Weights of a small mixture-of-experts language model, trained from scratch on English Wikipedia: 883M tokens.
Below are experts of layer 4 (counted from 0) of a mixture-of-experts language model. Rows are named router (the router's row for the expert), up (a neuron's input weights, with its number) and show model dimensions 0-255. Each number is 128 + 32 x the weight over its row's rms, rounded and kept within 0 to 255. Numbers have three digits each.
Before each expert's rows: a language model's description of what the expert responds to. This comes from a sample of Wikipedia text that the model never trained on.

# expert 49
Conjunctions, M- name pieces
router:168122151152110129144093132027211119105126127185134148121182136099143126114104083125146062118082139083149079089088156096109139207145111067146167187136154138122143179163164095164112068116191091172142142198136104137159136146162166075081113178096142081124112085178088143132093133118162101070093096112148120154162158121076118160105130169139178090165131168181153101088153101103144157114165101136097139163134117132102139160129098141182093106124157116195112090090085163166100132146148111154126158221135176133163107120105139139121150120158105124139121158172161167124115116163082077153080186124093159125133121095128137106119127101177191165123120143094132113116109135134165162144147104139108108185195153082105105100139125109120145144096210124070154181089080106133121126137122127
up0:177085128133117097112124134085141092107173096134145154140156099147212055123114082140116079163049054154240203164096144146121123090139126054102113100147159131129061150114175133060183138138166085087081078150128127107152157120143174097099234162070113107110172112130151127080102113116214158097156154119100171120156155097088119116125142189157103090101104109160087145095181155130130128157138120150145078138118132139139141170102103117157100117119111146080114128137184128137153125163129071135163140113135140146188134121157104150131133141101096134157111114134066113115095126093119101122142128188090092129102128123172136080159123161124192119119118139150141106113146129073167131163169121129124142168090163148131106138149145191164051117135150107126164134104080100105144159144107079
up1:104072123097042097143116152094132157142064138095118147115110088110177134087177148086124191103099099118127044095137064121151113107166088107177158170156157149092141106120126077143083109083126128118088118120169127134190132153150243091094089110135123118108115122142076120159139174129189068095143128139156138151170107152098127183118142180117135085181136111110118124048157191126086133103113115123145175117135116047134119118086096137130123152155113148115096118079140122112093147088182168131060110167210121131116143095134174112131164173153120085137149130132159129093135120128143140095102151099144144161169121130131174128123103104143108159198132094043087189177134101117130151124075066101113110185146068079108103170129142134135101152132129113127181137142111076154101128121106136
up2:089107129144084085129133100058077133154126135102113090188130131128118084152067106108099090099137104050112103141078120086114161170119075130058122157093121200147131136175119095123115128121119119105088099113140084122113146146190123136119073071164172148132066071112078146157144127117057137114165154095092201122145098108122095146040132152115096099146126145079167108118138092075149158058112129137101125143062118100144182150166146139112127163165152139100094097112091199142122123182139101123134168141143121161102149101087115129103143102122088106114170154111123192124137078108124099164106119114151190079077145133139143122135090145042115159079128123170158138109109121185196089112133065111094118145095154129127127147110150156092078056175154112136102109099192104143156089125151116
up3:076124128154072184159143106098216105102055112096136136156132136125101115156081088207096109139149112054126127141130095166152158142130169096114132110106067135149146125154131127138154153109126138156178127193138158076109171128093137157060082153127086127091088093142160148095104086104150134114185118142140149146116152136156103112107133110130145108158070148046147155100188131087109112149158103128128162126167096093157118088128161085083099122084088073122125113082108153161146173098132057121160101182118137131162127141185159096106166122125132096096058169131127128155106118149128090085107123099099123077176156145128115081116177111145087138147161151164043105088168129096165148129187082056122126083175147109114128165151104100084060120141175162086179145128080113129105182089120112
up4:075133108102120163098156160119138105230161174163110165118187107127121123092150066123109131102154138136105069126099153150109100162138162169128164158113135145173150165093112139127069148073144110126120111119098116110077120103124166136099113140104134097109115121152112133135084121159129105100122115130133105156143093152132091163060128159162215106149169106101175074168098115163133100052100094157072139144158127132141096155135113067104116069188136145193117121126105155158074089105112119095201164157179187132161170131064124083131155144104143103076100170129167134122121109159056115117121143107153099132135099169111206151120125133120158153128132152095081143120157171176134155130136092141128181095151094125116064106060196124175145171113131109118179150093052048119150156114074111
up5:130124128156175178190142139129125110130154106111158123105141120134145201119170093081142061149105129141144106153106167081142178114154075173160157161096148108118115127168147091146163125067175141132158131120083116145115131179162073128092114167119108158122160124138144167106131162074177129112082100050173083106171165136144167152072040155096112078165144135156179093166134130040110128130135098124125154201178128094083103147115115155109050216183163165206148094168140135172168126143152143125147133166091146158123148076140145150103119085113166174101092132147105166110111081172136138168124106107126137058060081089123155148120172145134179126172093104144093126141127136110141096122128133095145170147159087153122149118075112207125151175107114135096151099130096132113132145121155126
up6:179107118116155189087100132120094127095119146138160168115160088136155133212123139157094087117088149106157141112157140160115155058163121090114126167155126098149162174170158112130133094099135115159172147104147099117133111133112123143099107157143085130185147107202179203084099113167155141099050075110153137160139096034051139124120117156122150124142143137136110118044152117162073219147152148113122149119146133154116158140124131128110108073121132077110095097139166168054158164120153070104140098108109178166145109145086144183137117166092128182152164140163112095179093074104066128177135133140145101135171087145170131144149163117148179143106091141129149137115178141158147114132110112147107122153108163096101124141050150058112143118121130130130125187125110063182158111205107169
up7:157140082119079102149133098056124129122092103081167156094170110157121060164110181052129142097156151119131050151101048083102116127173123109087124131112110131133081155132180115097118112068150088099144103094117111148193154153181131144124085184128094140132165173142067139128128125072134126081113112101106150180129171091169085147090110155169183114152134135097101134138112104141131151135159190123144122122129146158160130127108127118164068145093114096168127142191147175146146118157143086106125093129085111123087069138129106150095172086138120152141154197180133158147104126092152128144102151094114148134141084086092113153184155097157146146146153107101160082148088094149105165184113145138132152171177152089125149219141117047135105154151151085077088128031164144099159108144113078
up8:162072147108169146135118126132140139087140060073107142132098125146130145163100049151137140102160157109139070138200053157125080120107185104096134179134137187115128126171156106176208128115179136130148119153125178132098195170118187108114098156107091103196103135134157123144128090130167076131136089134130150146131130115119110127097145135160195074122165189125114099061156104159108159146160192176141142114094147162141105131130151115141122171156199131135088083053118106161111125142078142141188110183118173121160098160100171156130137123140134164105120162139099143153122125119111102165184163196090201182122128145135099094141173119033143155147131158100096102124091156074118124160127109129071133121172161159126097168128118119147108118069124147134177135094142167095069158168133119
up9:123113154098088152155123180125107138120173160142142129089149151163186129106140098184102110118123143131137104073176147159120149126171090105094131156103121133042149112138128100138115141103153142128088126146094077092170099090153107086064132142159114118141100090158156133109132186129111153057077138080101076150126199116111082221148143179130147084137165109127161119092076092087092165101124065126087172106114081147084129117124062131183135186143137133157171093098139114090141073157138160077108136144145096125119106120123144149114091058152114160114115136185139168107122088071144148117069150214117149154097098088100158181124151108159201058169081172067117130074099166165144143178096123181110106090086178133091127130100146139141139092133105140125126123125083155162158107117144150
up10:146093198133122105239134143153103136082105130147149116100145115185140181136171120086118084120083097183122124096148159098129110139099093123053110147153133151085099109124168117154132162139189059142097156086143163125103146168109111143120109156131103154117166147094097155081111156095129194136125162122160142160110126126102190105079091164141133141187068129093184164137145136140137148103138149122110131173181130128109087119103131161118125222153116155185162079142118104159119110167141168149201093148161139156124146122091122120119112161109123101113154136133109149119119148212133052187143106116089130114102094093117172122146084165112124185131150101040176092123147202164157124128151129131129188140116103152141050105181174117121141123138137119066161139139150162057088120118185092
up11:146154154178169103105067083117152097122178063086161178136152132126156143107129105193138130123132120048146120163171121151135123154182142094117176145192160134111122151148131163137166096095139083138114084148179159178147127157168151080145113126059155094102143087075090122137129109135173109132137134148114160083125164137142126114170145131162079064067144157091139141092192156072113142154118124116047124177140185141093101123125116091173153098080067121133108159144175102142128138183178131123146176170155146121141088153161093152131200197138167070119071130130145119095137107140092129172169136085131118128143145134116201087084139123110166136142110170064142100153130125096177111155176132186166106131134163143118111108147097140101189116071152083086106198102113106092158105100145104
up12:149161141116102186119097100069129113121157108137115102158125106088149139081100085148065166113137100167110059116086148107145108124105097159128147122116139146134121208131130115121176095161179122141100136161106101122160132090097144124121176139131206119134105186156178158124115102110173126091151119076177118221183144131135087162070139165147126170120156089099119145076173047122162143134085093120155171151155133083164139153157104159075069113152153123166108128080149092189124111093161116146151181121125135119191149169110143109072157172114112067106112105133124155104150111103089149134057070125164098108113152154209132144176084163164198069081104141093114138098139152120123151103160170154094170124136132104132071148092079112114090143156161123111087090114129121137155197118106071
up13:114164159134071141141121132110192126113168121100112194173157152133134120134127143117206090106124139104119184074124157200121178167141152115137165145113079131093064159155141154101046102127199104100139088124103122175145111144117124151175157133127133094173136084168130105078052132144160114115079140186178108120122117139154179081156077154129142066102143160122132118068105113081159160144149205188116143101111103123069077147136163147147115153196099116110140170129120210138190126134107141106109175131096160144170166124099161119095134146137159171153144160183115136132106095108086104155101162126097110166096093173107116164106107091131147120100125171086122148144142077173111138130080108160179086141082136146147095150127074098142106182111062067099125184082137147118165110151128108
up14:108190161162128131111139104095171134102148077128161154084116151123127175086121087145189146137118144058109092099124123077149134180150167119157128196141136115119140132140139130106140103091126097111136140163085110105089126113185107129091078166092116095092146091145132074110148119115109119135113091159159087050155222117184136124156087170108137106112137109090129159160134089152145154098190172131157126112133162065115134172122092110163122149130152118123182065085167087143139133140167155146095111170158172179135103047203126120098130149148106069181179104171138150106136131082069142143121154202202166131129148142210125126130136141090182108176106140120145125127140115121147176145076193136147124075065178129181110122085174102142117130124132108092172109138080121085128171130079136
up15:160101145154112137115139106111132128113097176130122079148115121165119162138133102125106086143111090045183156106093168120140098145114166127154176112173146127101176125160192122104079143137174064146150133118172127121093116092123194118115135182129177121189122113166099140162081140167136050142108080123131101084144123149126096167075172116127156123142194112096125116119175136106190142143190121152137092139127109122106084132128091128114106128115136094160096130069094146131110188154119088180165123094177129135152158130110130102143111141110127134146090119185155110077149124131143141100177150140106152173173063127150224060110119125163124204167148116181094175135195106126145181154160093088127117179121120112059075164120132085043116141164104122046166163085169074107131138122106126
up16:128104144077055066154133116156154102092111131103177129102137132146173144105136137153123106166137138122086083138080125078149175118121198095120150102103159148151090095158137102113145084171196132120154095121076167177114127189147151098099172122119082079097088083120068109139118099127114120123117145127156131144115125113165110154104146103114130147106116128103073142099185050078162115163158154143132134165072134130135106114125143143168095143107110121171137134180121200128127137150155163155114153069173111109137164128106134164070150113136127147124131165141238134122123149132160088140159192116117150160146178096147124139150152105141093182171036121167149149106131163137122135154166121134191060133233098070167086128103118089114063105144207125075154154066166121093136101123118093
up17:150117127125155098162098132104169080205200162185133070119124118131132105069102172122175117085144136155177179147103153145129115211120115138154108166124152151212125092134118121175137076102164047128135116188153139135171123147119098095146140153126156088124162075135165180117104089153152117084162084086137124141105168129034115159138125180120110110176164107133065116106078145169130119097100158146156158156122177150150125119121058109142132151110158202122128176134064117119074113112139134154155184122100177162147208121142185132173158127113154062123150180119117163154121151180072196140131124158112136155126176105151137093157109119152161158164188118109055173156099165115149123078114142148098140131157094097153099142097122130121124138104101107179148100104129108129132113082142102
up18:159081158156147142146050099087152108114105071152095162040140141146103136132157058106140155139101143139113097114123137111116092102208143109132162144078131163135078169167146128126136135111157143111155074147112150099062118150139152177118137149136114128124146104087128124054087125089120078117092093099118099152125198128084105152110189137131160089195121150151098152083093142076138171160156152093160137118131022088151112164102111148193086171158109129112167115090145126115172100156183098144155118115170123118127119138155122128123169094144161116138110156139139120079114119168176101128122117162150074154092184069180095156131191117102129128106169111159143139128086161118146132142211120134176132107174126153168097114114081154083195166049191099129160178116172158107157124161152123
up19:175116152110116131153071143088132145100155122072099167129130141080123170146123180142125181121113128054188105093106095074181169152066123100175145150125172133128150108176155110075145132090156131103070133140159084125113128176192117145105127126154130083097152079107147132101157164155093181113110136104137168139105111164133195154060111101103188035169109109074133117071097099101159144159151071126135146096102142109127136124067039103192094063130157072125178156158117176108124099139134113171111094080073169180145087123109175095183123118170131095145108113133160102126086145171102127118119160137160103121157106099113142119114129135129123099120131081101122166078122125157152147080067128133136147173151137048092153127118130144079111162161104127189134116154165159176169126112144102
up20:148131111123163071173134152107166142054122125113124116102143140102144148106117149128137041120084123112116143120117109113124132187040120086131182131093058106158093135190108114156191097147191137161108132169103092146147143145136086101140152183159155167118124106174073153204108131098179064136094117076134062136116155160139179099110106112136209136173124124102169059190115168067110155139160113127115090126188076162109157107104126074128168151115135117172127077147113131110114128103138074073131079225112112123110169176127106125113154142147129143162149176117194156083101067129052087128139134168126125116191136153101140123119179130133109129119177106107169132108119110120116131097094096069168142154135133144129116113113118079143155136141171110070168118133145117095133140185132107
up21:173174150112142153076125172162146123152093090082092125133106115127081085147043150103132135159108127086098158128164184128117087114159108162125118179119094136095162123132129109041139062091132124117183156096118068122099186106070086099140160125197111100137125121137120117089166094105137161160115151172162107064149140137113083151159104167189122101189093157145135149135131157050125112122132134111130142158138118119128185127114153100146150152096138095128128092120093135117040074105132102148098176192135143124178151062125143125099124076087086136152155145144144148120110104124135076185121163052100150133149109131143142120103114094088195059102151107149129123143132122098112135167197137160108173104165089124162089137120146135173102049115109141152123089143121157103111028190168099
up22:108148140131079135147109142109155104098128150089139119146159145108125120144169124154084136135104112107132176129121081118116082128084149137161150131157175082118160121095140137207139108164137089116170093159154139130129159118118122137111089131115113177111187136138117128112112092131104132068104192122109118139198158166088127111130111169029137131157179095100166127121137090197121135108142083203125138145076128189139170110097128144068082125108135143152146161106083118142034155147192115109163158200148133146083102099113090093083183103204175129099114131174069180117102134113173101118057134085121141111102122175085165108086108136106122182166183135127113157109148161178103164173132098085126077129144078167088121171095082139136140118067106079059114097079145112137113136133072166
up23:133095133100153122111130087152135143120088132115132185113130135136117107094098081091103077123111138126101115102067108134134096128196100122151095116118155175112125111171153133159102125135188115140151113106106082172169147126134137129126132194144126111110099146124145160149118154084114100108118105157163187134134155103145141135092081181155144142143107151178115142037150170110161127116128155150090125095164144126130159178067177104117146050183071106226099158100124117077186194143119086153134122159130085142145109117138139077151127131097092118165170136157136138150123083179176041114067176095100181092134100092168100143097134116093140087144127087166208073114100130198204161116135127125121160118122205098113140158147096137158131102153125126106175192132091152109160055180172123
up24:132121098138140131067099159045122123087082101140099168123117125183104139174189122088105117060124105134110128128087091112174118120081159098119145140075056106120137121122164144197100160124155056121153143104121110179147153147165136103144174097175197191135154153168135149099068131122128085118062103137132209115172136153104074099146126182094177093135141124149122135168122137181142134129123119101097165142195086101184148100134120105195135142130186048167171087116130058105147144147134097114147151097148167143115059049078109132107135122133135087092129188151148162138135145165084131165147110059086095130118090131124125188125130118145118171095136103142144181173094116123164146169073101142129099161171142119109115133090153108135164154133149146166107172099100130177153131152096133
up25:134138110112131169101139060081186132101128141150119130126165157131114130053106170101132085105141157102085166157150188122144094156140137145117045147171189162107160075191153129131104103119153121135112133155165140131128148086106119116102118150169175121123118043092089154151156077179158125104118150098120112125160198111110103132135177120120159134134162105107137196150112052083095130125130087093167048129115117151135158167106098106102165216115133107199106147136161121127160210131095135125155133140109166118107142161119172182125143113162121118144115221176085136132132101162183139106058117121100150119152088147114097136093105181095180122107139123123166168126107067108183126176133085159153095080148161091096097192093112055159147075091120158153164148112104118117149118109118128
up26:115152167199102072153116079145100120118162066157137139158143094151121113074135147082099103134145145096136105070085155119145144150082134072125209136150165087108164148131117128107138155162173056094167115157124161127140141109081108121112161135142124115091159143135109149065121165192067123150180115056186131149130113087208128099149128157164141126148113169121121100127086134160151103113145099120075127150115141086144043144127125074142173073197120155159148044104143123107150126110151106123155129184112131156140077115050172107126090080158157146110081204173102140134128135140121103131118126153145120110167165117104163180114131101167137153112146117111092120105131163106070158103149074153105177113184163056126145099158140164148121035136134136107093171125066153125105124078147106
up27:149149116132153134105142144094190097055138115153152119161125114138197114091128061134072157117147139071169108118109201154168131133100166149124148111171190133108151116150151078117104097162114139127090077172138158190129096117149116125156089113131127078098184157163143156144040152090208106080111194091102119162147176170118147114089111136133159169113077142156085109053121098174146149150123130152099115092123122133060090078161182109144118081132145087125167094094117207129080131082147059128210190126073126069156170162078145148154109141125102142157122089151089143049143126184113116092109150104111119103142101149128130118141070093144137167091152130165127111110152097175091058162102142127103147137121108139136110145169121136152150132172150137122147126118123157152078121152102143
up28:161141081134133134156133123115110154127130159092125151096124129139161118175158149163140163169096111137155174085140102122116100093127095044161055139146161120156119149129149061109158040132158150146097116125134094167129119160180151132129156171132200129127072145170152090112177163151138149124097173146109163180167131032060060148171144110099109156201141110150146155067186077100079084092132125162120123138139126077112077147088134177178089144044173165132117058143104126091110173126097142142133121148092182154175126130176106126110111116079142162170151125155137122131049121188142128063035120142131096117144083099135132170161068139136136131141160131122133128116113159134138116165104129143126090185139147136108116131160147145088090137173118115140132128057172104112134114097161115
up29:163126141163114102114112133072113118075083139102146063101140110117159124172093104147135102122081110040145127057158115155084124130087136118160199110107138128092134118159160115148105132139121078173139205146133157126141127054072126150157120182135109137174151124154111191124131104090116106091185109111117083103157123180099089153163067130130132143118132159145088155084187058146140105100137204114104101107122170172145101138131149132130089124110150115152174087126153127173033101114107116146117170111130192121085157083097104115099121160098139116109075130116086151125131177122132153221159137098083146064109098137123120128132142106057170193111165145119144144132143114065044140088122063174166132123146149147124148139206135134099154144092137110105079161108081126095140173124107134
up30:130161150148154138116129129093195096067160097103053103160148130183109114100100156133087085143060138127163132069154170134205131092096175137099154200080168208090103132140117137138119114154120179104114139135152144082110161102096128103162174072143109187142097132168117118091171114103117143095156125121091153100101189143095101125199178156161119083150135157150155161092147085109079115131141085125115148125133127142137119141125139136120135116078133116130089148105130134130118082120145092104177112117142172092100123068057147144109126132078143111138095092128146143158101070111164133095145183078156140055113142106236107128077173164137147121111128159115166110108088145142066121155142168162128124093095066113092137099167130176128077084078156143089204088118139170105163167181130126
up31:149140079131123179152138143143211129105062073079155131140164248114085080110139135153144144128117130125204084163102189110162114155099099120143088188123174132146145123155108112156080060122149150161220113161129137180071119173122119137117129143133110120143058106109100126152145114127163090102082151105104097113138143102078110151108143110131101147142082125165161107144065162130146137126170094112123121152115099125085107106120153123132137147147133139106097117088117163134142102146081161069076108154141141119103143116099119102168149031102104108137100117106162089121104147192133127140123130130048161124141084090061128113130140157131121156157214092074191114163128100101161155172141125143113188123155086125166077163158112170154135201138105122082176145093106125094131109159082091
up32:199159147157155105124121167154163123071158137134127132140095134160175137132124050134138121191151156150084126163118196144120129185097130098136090163090121161120152149120087115215142059153132092196123154092099151177122181187117125118162136136114118097151106091202079099188146072088128102124146140150158127084138119104101126098144096155136121155148078150118176166159080059115079113134133139185152125150113107150170135110115123138153118205097188135161128147134154084190126129114130151097158107155104122070124103146110116110132122144090045129124114138127174141137082098131086164189160161119086151117140154119118187172106112155121133201104061182094098111089104134075201152167164105158151128095136128096157090172183165092134161098090159140117138125072160122111118129133101083
up33:177142088106062117152061159148097110069162043122137113116108150142152141113106097168184111114124118148147146100147119142119125095016155154118148150070128172143151095193128118153132097087176114090133114133118137134175122132177162081109110166137106125135059116171149160168080171162158049094134084127133155091108136094137166114089101201047137083145117104175081098148118163139058121076106120074090125135122129094089087155118095098172157130171092136170152089126145146083164133129094106130113146137151142207135114126141162156051155139158056155153129123126190146134114116125123104165133127179166129122145140153139136138093184094129162129180096134121115170081121128129145135143111127097130144140197140098077113095145134083131087139043160130144134168088075090151132136167115140
up34:154167185140060128083107162105195119120140131093161144167180113173127132132034177133151107139119116090098130117140168158108179127161134043129120130107128109103116127177106135056050076170107084112127102167114107102129153071143094126109195118138115127131132126137119121112167102112174122075082155103127136105171167126145118144101066128161140142095082167130168147169094083126116201144116131073122081145110174177091149126121127158121135074082158120127154136076161168126159134121112113136081118151120184079109118080116161115076136127102079186155096150142130134094108094159164129134127118141189184119132153122112122114052176087155097122118129149148118074126153119122062069190134157140085091165072188121083095115164094105165174118128142108085153116076166092117136139065151113
up35:137135048156166155201138107134091137117112132207122175119183096131137142167126198169139099074121146152112149126157095079099176101189150138118136115122143145148102160200119135144086175117162137145124151199107060115132117135159168081133161083088106119103155113121080132151126079150162125095152140109133119108128151148133140139110119094123140144164125117136078093049096123104177137155133090112130123098085149084167099093095144139135100116125116037160130083098176199161128198123144116187135114125180107133074076117101139130117161093112136146165082182157161148137135117148171071099143122122097152084135127087205124118173105095139113141171184139100142117150125132142111114146113128156127113132063145061059061123145120165127107180081198130125161141113165120106185139063094175
up36:072124087114099087139136086127125135123089136171139134140152111130127101193148174114154130106132086142122094105157083144101110169202050153083141119138162136118168100129098142105102142101110135135112146150133156158168144125154154075189165129162207169107156074169133150165190107066103130119135094125119118170181125068055150163155082168106114136156116113177085110090142110124108158134123172157091129150223105114086125131118120121126084109098164083078209120194102139161134164115153058139110148116126121074127135153147100124121076127184111155074142113164102094157156126101106077105097146049110092096124177074149100124137175117146144133139136097120124178154095079122104134144129129132114129151185190066129093117173103084100212132118159164107167120127088151130102149156176173
up37:170102124161087149110142098103105133186156109185142111124201094111108101164145089167118099114115116128171107073136163095126067113126152086115115112098144112193101133123106119211052178179150116079076103172108167167081143162172135145078102122085125095122127102165148112167116130188156119162100088132169124120178136171136135185117147116191155116166129183141162113151187118094150102134103219153137119155097072138133089144133098135138123127071114159147176093122127133188090151165094118135140118193149194130113133142112109078137148128205105127166156173182112108150084104106088139132112119086128110133126160164141166118112091107125141165056138163145072125131126111170185159136129110132118101158132104123154096086067196133045134095073145146087158111121111128109191144157147114
up38:140155166137131105113076170099125110172176109124060112156116129125099092097073060166172163142068137111073109107155070128096078139119058145183128155154116144112109130122134122163173121092124112149065128137140145111180134203141176080073167144122164134117160097141109124189164150138159168150140185140143177137198159144118116177090142242148119122159160155151131183149124130110063076103126137159110096154142169073179122121171101133168180103165100143135098100120204120141096137069104131139116178162162174157095115135158072126151135089159135120114153162131106144093138098175094144140124121132128086147140107174122099098123139103168127150110195128084120125123127125167124135113092135161101151124177128011090155119120156168112090101133146164146140081071113143149149105156155107
up39:138097116102139133150065094082109148126147112098126147083106106139155114115114110148102081138102126122150128125116096140143081102158137153120216139159132121121158156153080147143117113125166102159228128162162126161025132110180129109132100190130152192154140114194116181046156131151103097140083169150134113107118100114118117231142091190110114147137174134163156140178124145169118106114106040142068100141152141087112153082072164171196057138096108113140154119088137146130172182077125075117160112149176115163108148077115112127177165103119097129130116169211168110166098101128116158130169174166115131143175085125098102118101140107122129147163165120153146191122135134146117130163178080094126139127138099130147126158138124110112102121137097181104169162149090051112152092107125142
up40:099099134140116115105143165141095110136165106163075144138158127131168129074129163109141031125145137130127171107107138126142162135147067176052161120166194124095186072100190139135126117105142045092163145140121151083157128159107123142099098118126148108130138085108164154136106087163109067132125179121070108080112067076101146096166129148103109126136126120147147152154107099104076112082098117160122162150126120092120084159123133124177075135205125136074143109063117139172126116112190133175086170221115139157136115095070108148125138121142099072193129121142135132112138171188186169118097125182096173165116089115088155130087132151117115157146114180117088170127097130109094108060095120151093184160123128128123129063153113194144171098109102158121145161078110095128074077147124151
up41:229155122158136141145121186150134146113114140150143107118096110118088156144028119162131143129094163087137144119144090151100081199095038122120172156159089152078137157136122148155096131129066083127122149083127137112133115102148132117098156178122130108117145088151094162184109128107150114130097081163168132100151093107113100154058098192071165115098179114081181102115084159064106097115156073175145163116188134119172133142148094113137138107170184172183146039116110078168152197155114141107125104164093116098179106168129105153117084104122121134133079159141170159111112092127103103101157147096094178159159110116155105128159145164148108109135089084116182072166127156099134129145153161174072119094163173110099125125135107205134144098060119141142149141083137114105114133102131150
up42:138174156125127127126081157057153096163175196079109175141119141178083101082152128148112152117089159136123075128194087172058090161108132189161085179124175166129099189123156156126122111100131103165101117214099146102144108158201118132063145155129136084083127075147083117168112127065112074140116115143107106131105105123144151171118086103166090142095164144103166143128104151199118076052067113172116123143180108122070146163158089127114167129147083166098067117139151180128122102107152151160102173145172135171141126181108147157137167174128112075127158117140156148130135156121129102127102063147099152186134119119115167146148156110145160108127119117058086100085058137098161129139132100139145129197158168118141118145158166100096098103132127145112095119099119085119130065103117126
up43:144143144112046183185100150100189107119123144053163127095133115128105166131121095109104218134088113080156112088109076085122140107149112079076120123128070177074087163125169102120131117116090061111148136129144099130053137180152156153109122138128140087138118164166059109155142093118161126110119134066117089128110140147163126163187078191105101063153120155058127122152124083098090118148148090093125155131113114113164099114144153149099045158136135140152103124179183112143081124074143161129090099136184174127156071064129120174094149146115129124087123158114135100109158113082171136138134114086128133148083088182100089142156111109135111100121058098124118134069114146080127077120088128184135117115122118118188109111097109076118161064082164100152129128111161134093105142178122166
up44:191203160115071096121126109087230104078126124162129122147115186122124105141104128141126100106127073105142077137180122106113092156110095100141172124137151099124201153171136100158142194103115089124082096138163156143111106094105083123134152180071143090150162139119078122178135069116169134118110161165100129138124133096084140100192135175110100172104129122148107103172111125167119161117151104120188100184152134158152144146111090161089137106115139125120137098136110133132115179104171172135157176174116151098121185141153094151119197153189122139077124148152100142101116117065155151124118222094140212190120099173090130109119157109121180129141114115149145042119112155121090145145169064101089160112145174162122119120123102177109128128060142070123179162101103145133160126085105085
up45:183127102082090125116134102092185092174146122104149091141180143112111134141193124124113000033150163137114140105093159142079129134136142167123101172123070155162107154143166174101137150126144119086106092144137106162105111104108179082083157129156127153120129157165112187083091123137169147135131123064166173104125138118166145140113117114143132089137100123032134154149137162139156145160210122136136164128122171107159141178124074178116124092151180144126089121095114074105109140097102110127132123107148150145111158115124137120143135156072088150132096115097159166080123126058122113149094140204124166165065041115150202110097178153145117154149171123135141165113176146068117104194108177122139142150122118159137087097124110118127174085156179070120179127119145090159151171125098134
up46:189167136138077144101123157099132157098104113110011149128147137147148148125057110147096094146071105106124127158168159140132132119136138135164092157116104134146064145093145134130143075143117137088186159133166142079082158136040156115062154046080184135142094127153099176095106114086151160088150082123122157143097127137153086066055102130080114094142126168086111133117139101081181085110148170133144128152149132122151211136175095168107091122159115138157137061150114118129154104120108141147158130147069170112165133129088132075061117126158173181083150119137114158139148117114181136143128150130091127137075137146093143159091122165184172184095154156140199153097125127116085115093124169158093121181118125093067139127150118121126109082110132120128139101063202128150123124106086097
up47:145201195091143124129140078074154117098112157110075150106134151187166171075130121172117155119150087086125126127084155043131096171107087177109123147112121153129093091160164112105156089185147130099107097134128089178124104101158133137104158141116090059141145113199059110149094113057159066127145176120091107146151162163135080106184104116144125125127102106088133088079119122101182193182161035122099121165139142123095184102076020121102171081027089126119121141133140140104130122158120191158121144100098119135174094161079121128077131120154159127157097099138113118129088149160136112146108153106103119126098149087138122112134137122105091053134142087098138105113149138146177126104139148178187126102087142171117112144137082128128134104138145099092089132123144122147107110113100167
up48:166140112172158106129131081131114103122137122165124171108143126122134118092080126085126114121134128176139135136099157100100142114147099136169066164112086132130137108132145126153087090180095157105101136179136119129108125137129078057151165107074135124141127115101108163152109068124161080121074130100091146142104152141108164174088127117105087058137151150130082116065124191139171135137159059155140123186128128133087117154106086094121102162081140107162178168107077147173121116083120073168092157154137154132078025111115146143101135167152113139192156173165093127102154070199179085129061143139133169131111123094073159142078135077155132117133162167209116149117117081179131130177114143169061134174090112095093116128136131091151097082070109123136120167117127155137197082124200074
up49:127133123076122116110115132089201107157123119069160090157119147137060101129144113128156167138201096113116118066101082151203142168164130090087152148147100147101158138191086110081112159126125072069205133167120176092148102168147119101136128182078150111139128079123055106125144159153116114117104104099206098081140146092138082141119044150149183105175138158115147120123153144144152152142168154152152159145190118090066146135132134140196171179101120094137164164090117105132073132135121135143091168169188134123142066087156155080089103103132102125086135133123090136147092139130097109208127144144187081121069149139100154158159144091131127160128142122124132095106146139125176108149159080153125169103178130104138104116137165137155142112084157129135137175156047138108073173122130071
up50:074120163104116089107105132093152080215110152080121096150152112157108083092169130071130081114091121141087143083138109113173152152159161141086215099166132146136187130122161096112060135175124061140143155147166142086093130117197162135062156158163140057167146104153087112133105111127087107136127158102148171174087176047101130150098063143121172139118110156142148110171085144165170125119154148177064120173174107113052125098148175087130045102117155095145160094063115152106117086121155103128174152178114119150144120114127105120163123131169181132153150108137102139151125144111145136133104113133130106159178118181114155136147130139147105147134095106150139143080109145189136114106128063141101154195126139074094105054155175094120135060117102160105150111114122129095116160128153156
up51:185160100070107111165121128087175128115176099093148140142145110145129103133109083142129115168144093053204110057090132099123124124095113094081137152135107151111095120113071053103110102087116080144147064127220139171198142158121161121109096184116085105122104148159126088176082137099210063106146142185125152098134159179147097116150132110130148160111111140161127170051091044132141150135083116132115109077143136143103172102145125151077093125128130123134140136104116157156085115095110164138149104222090164144140110113138130090088119137098141174080116145156120105143091069089041087137140137092112147106112168125142124112164096088099183084181085078147154096129161130116143131074086102131143159124097138138079159122119066150096129162099138123150141143091117102102139125082101114
up52:108081137137103095115083147146095134124120135174079131161118172143155149143147113145124189181141101096107091121162088095110114146124139130100179130127139119123154070118117069142148159121129107166144173132142113143193164115138182091078117205155148132154152064154061228150130148117161101127144067170180127149186172077122156146129095154125095161144142147111206106176175148148181116164123121126102050135170089180144152170107086123150175128135100057143149121163086086119157151189157138137133139147176119166139110108120114123161160051140089101108136147152135196130100113203185090099161113121140132104056123135194122137135152128146120097129129135210173136181109123120155132121101163118101133147138135125158151138110212082063146171118164158103118127123167148128150173147141159
up53:134107123122092139154131131120073095101122090105075154111138122120149115155145069081106099155117104121139147116130111075206131136150112180153132166099214101123157176154126084136084089159205112166151186147111134066121135114103086123086132158105144152167176144139102188158129172109098111098094149108130148117110122152103104213144156169126141135164149115125124117125098188093111116148126106150112140100062160104163132119083150115129092146130093096141141139063055131160104172121147072191156161143132136156196042151078085149115154115107120127132087144145109193151140118182092062089138145143141108061123132118071123171097142095127112047094118119114147152110082164160177121109108164168173143120185161053114150142133149130105182038108118141121084119178116133163162155123136135
up54:105122129121170084163115181145118095125153144117118190096140136132124157152122138119156160136091147178127132104147148142142137123150144106159148097134174140109147140154176076131151145074108085154079154140161121102093173146083188109134151125051111122155122134119098079151087125097188136064131138163123189137228142142164162150114109129124102119094114146134127199113114101192139185120105135151033093123156121095134173098133133096145137105142149121111160142091091182105082090147157111178099125111204120111120059159157052142147124150200136138147163111127191139110133096139108162168107079142150141118052193114179113096077117101128117174115104094038133100129115169134178127179112141100084100165140135055165071075106153115137148185106146081123140132107141134126170083147085132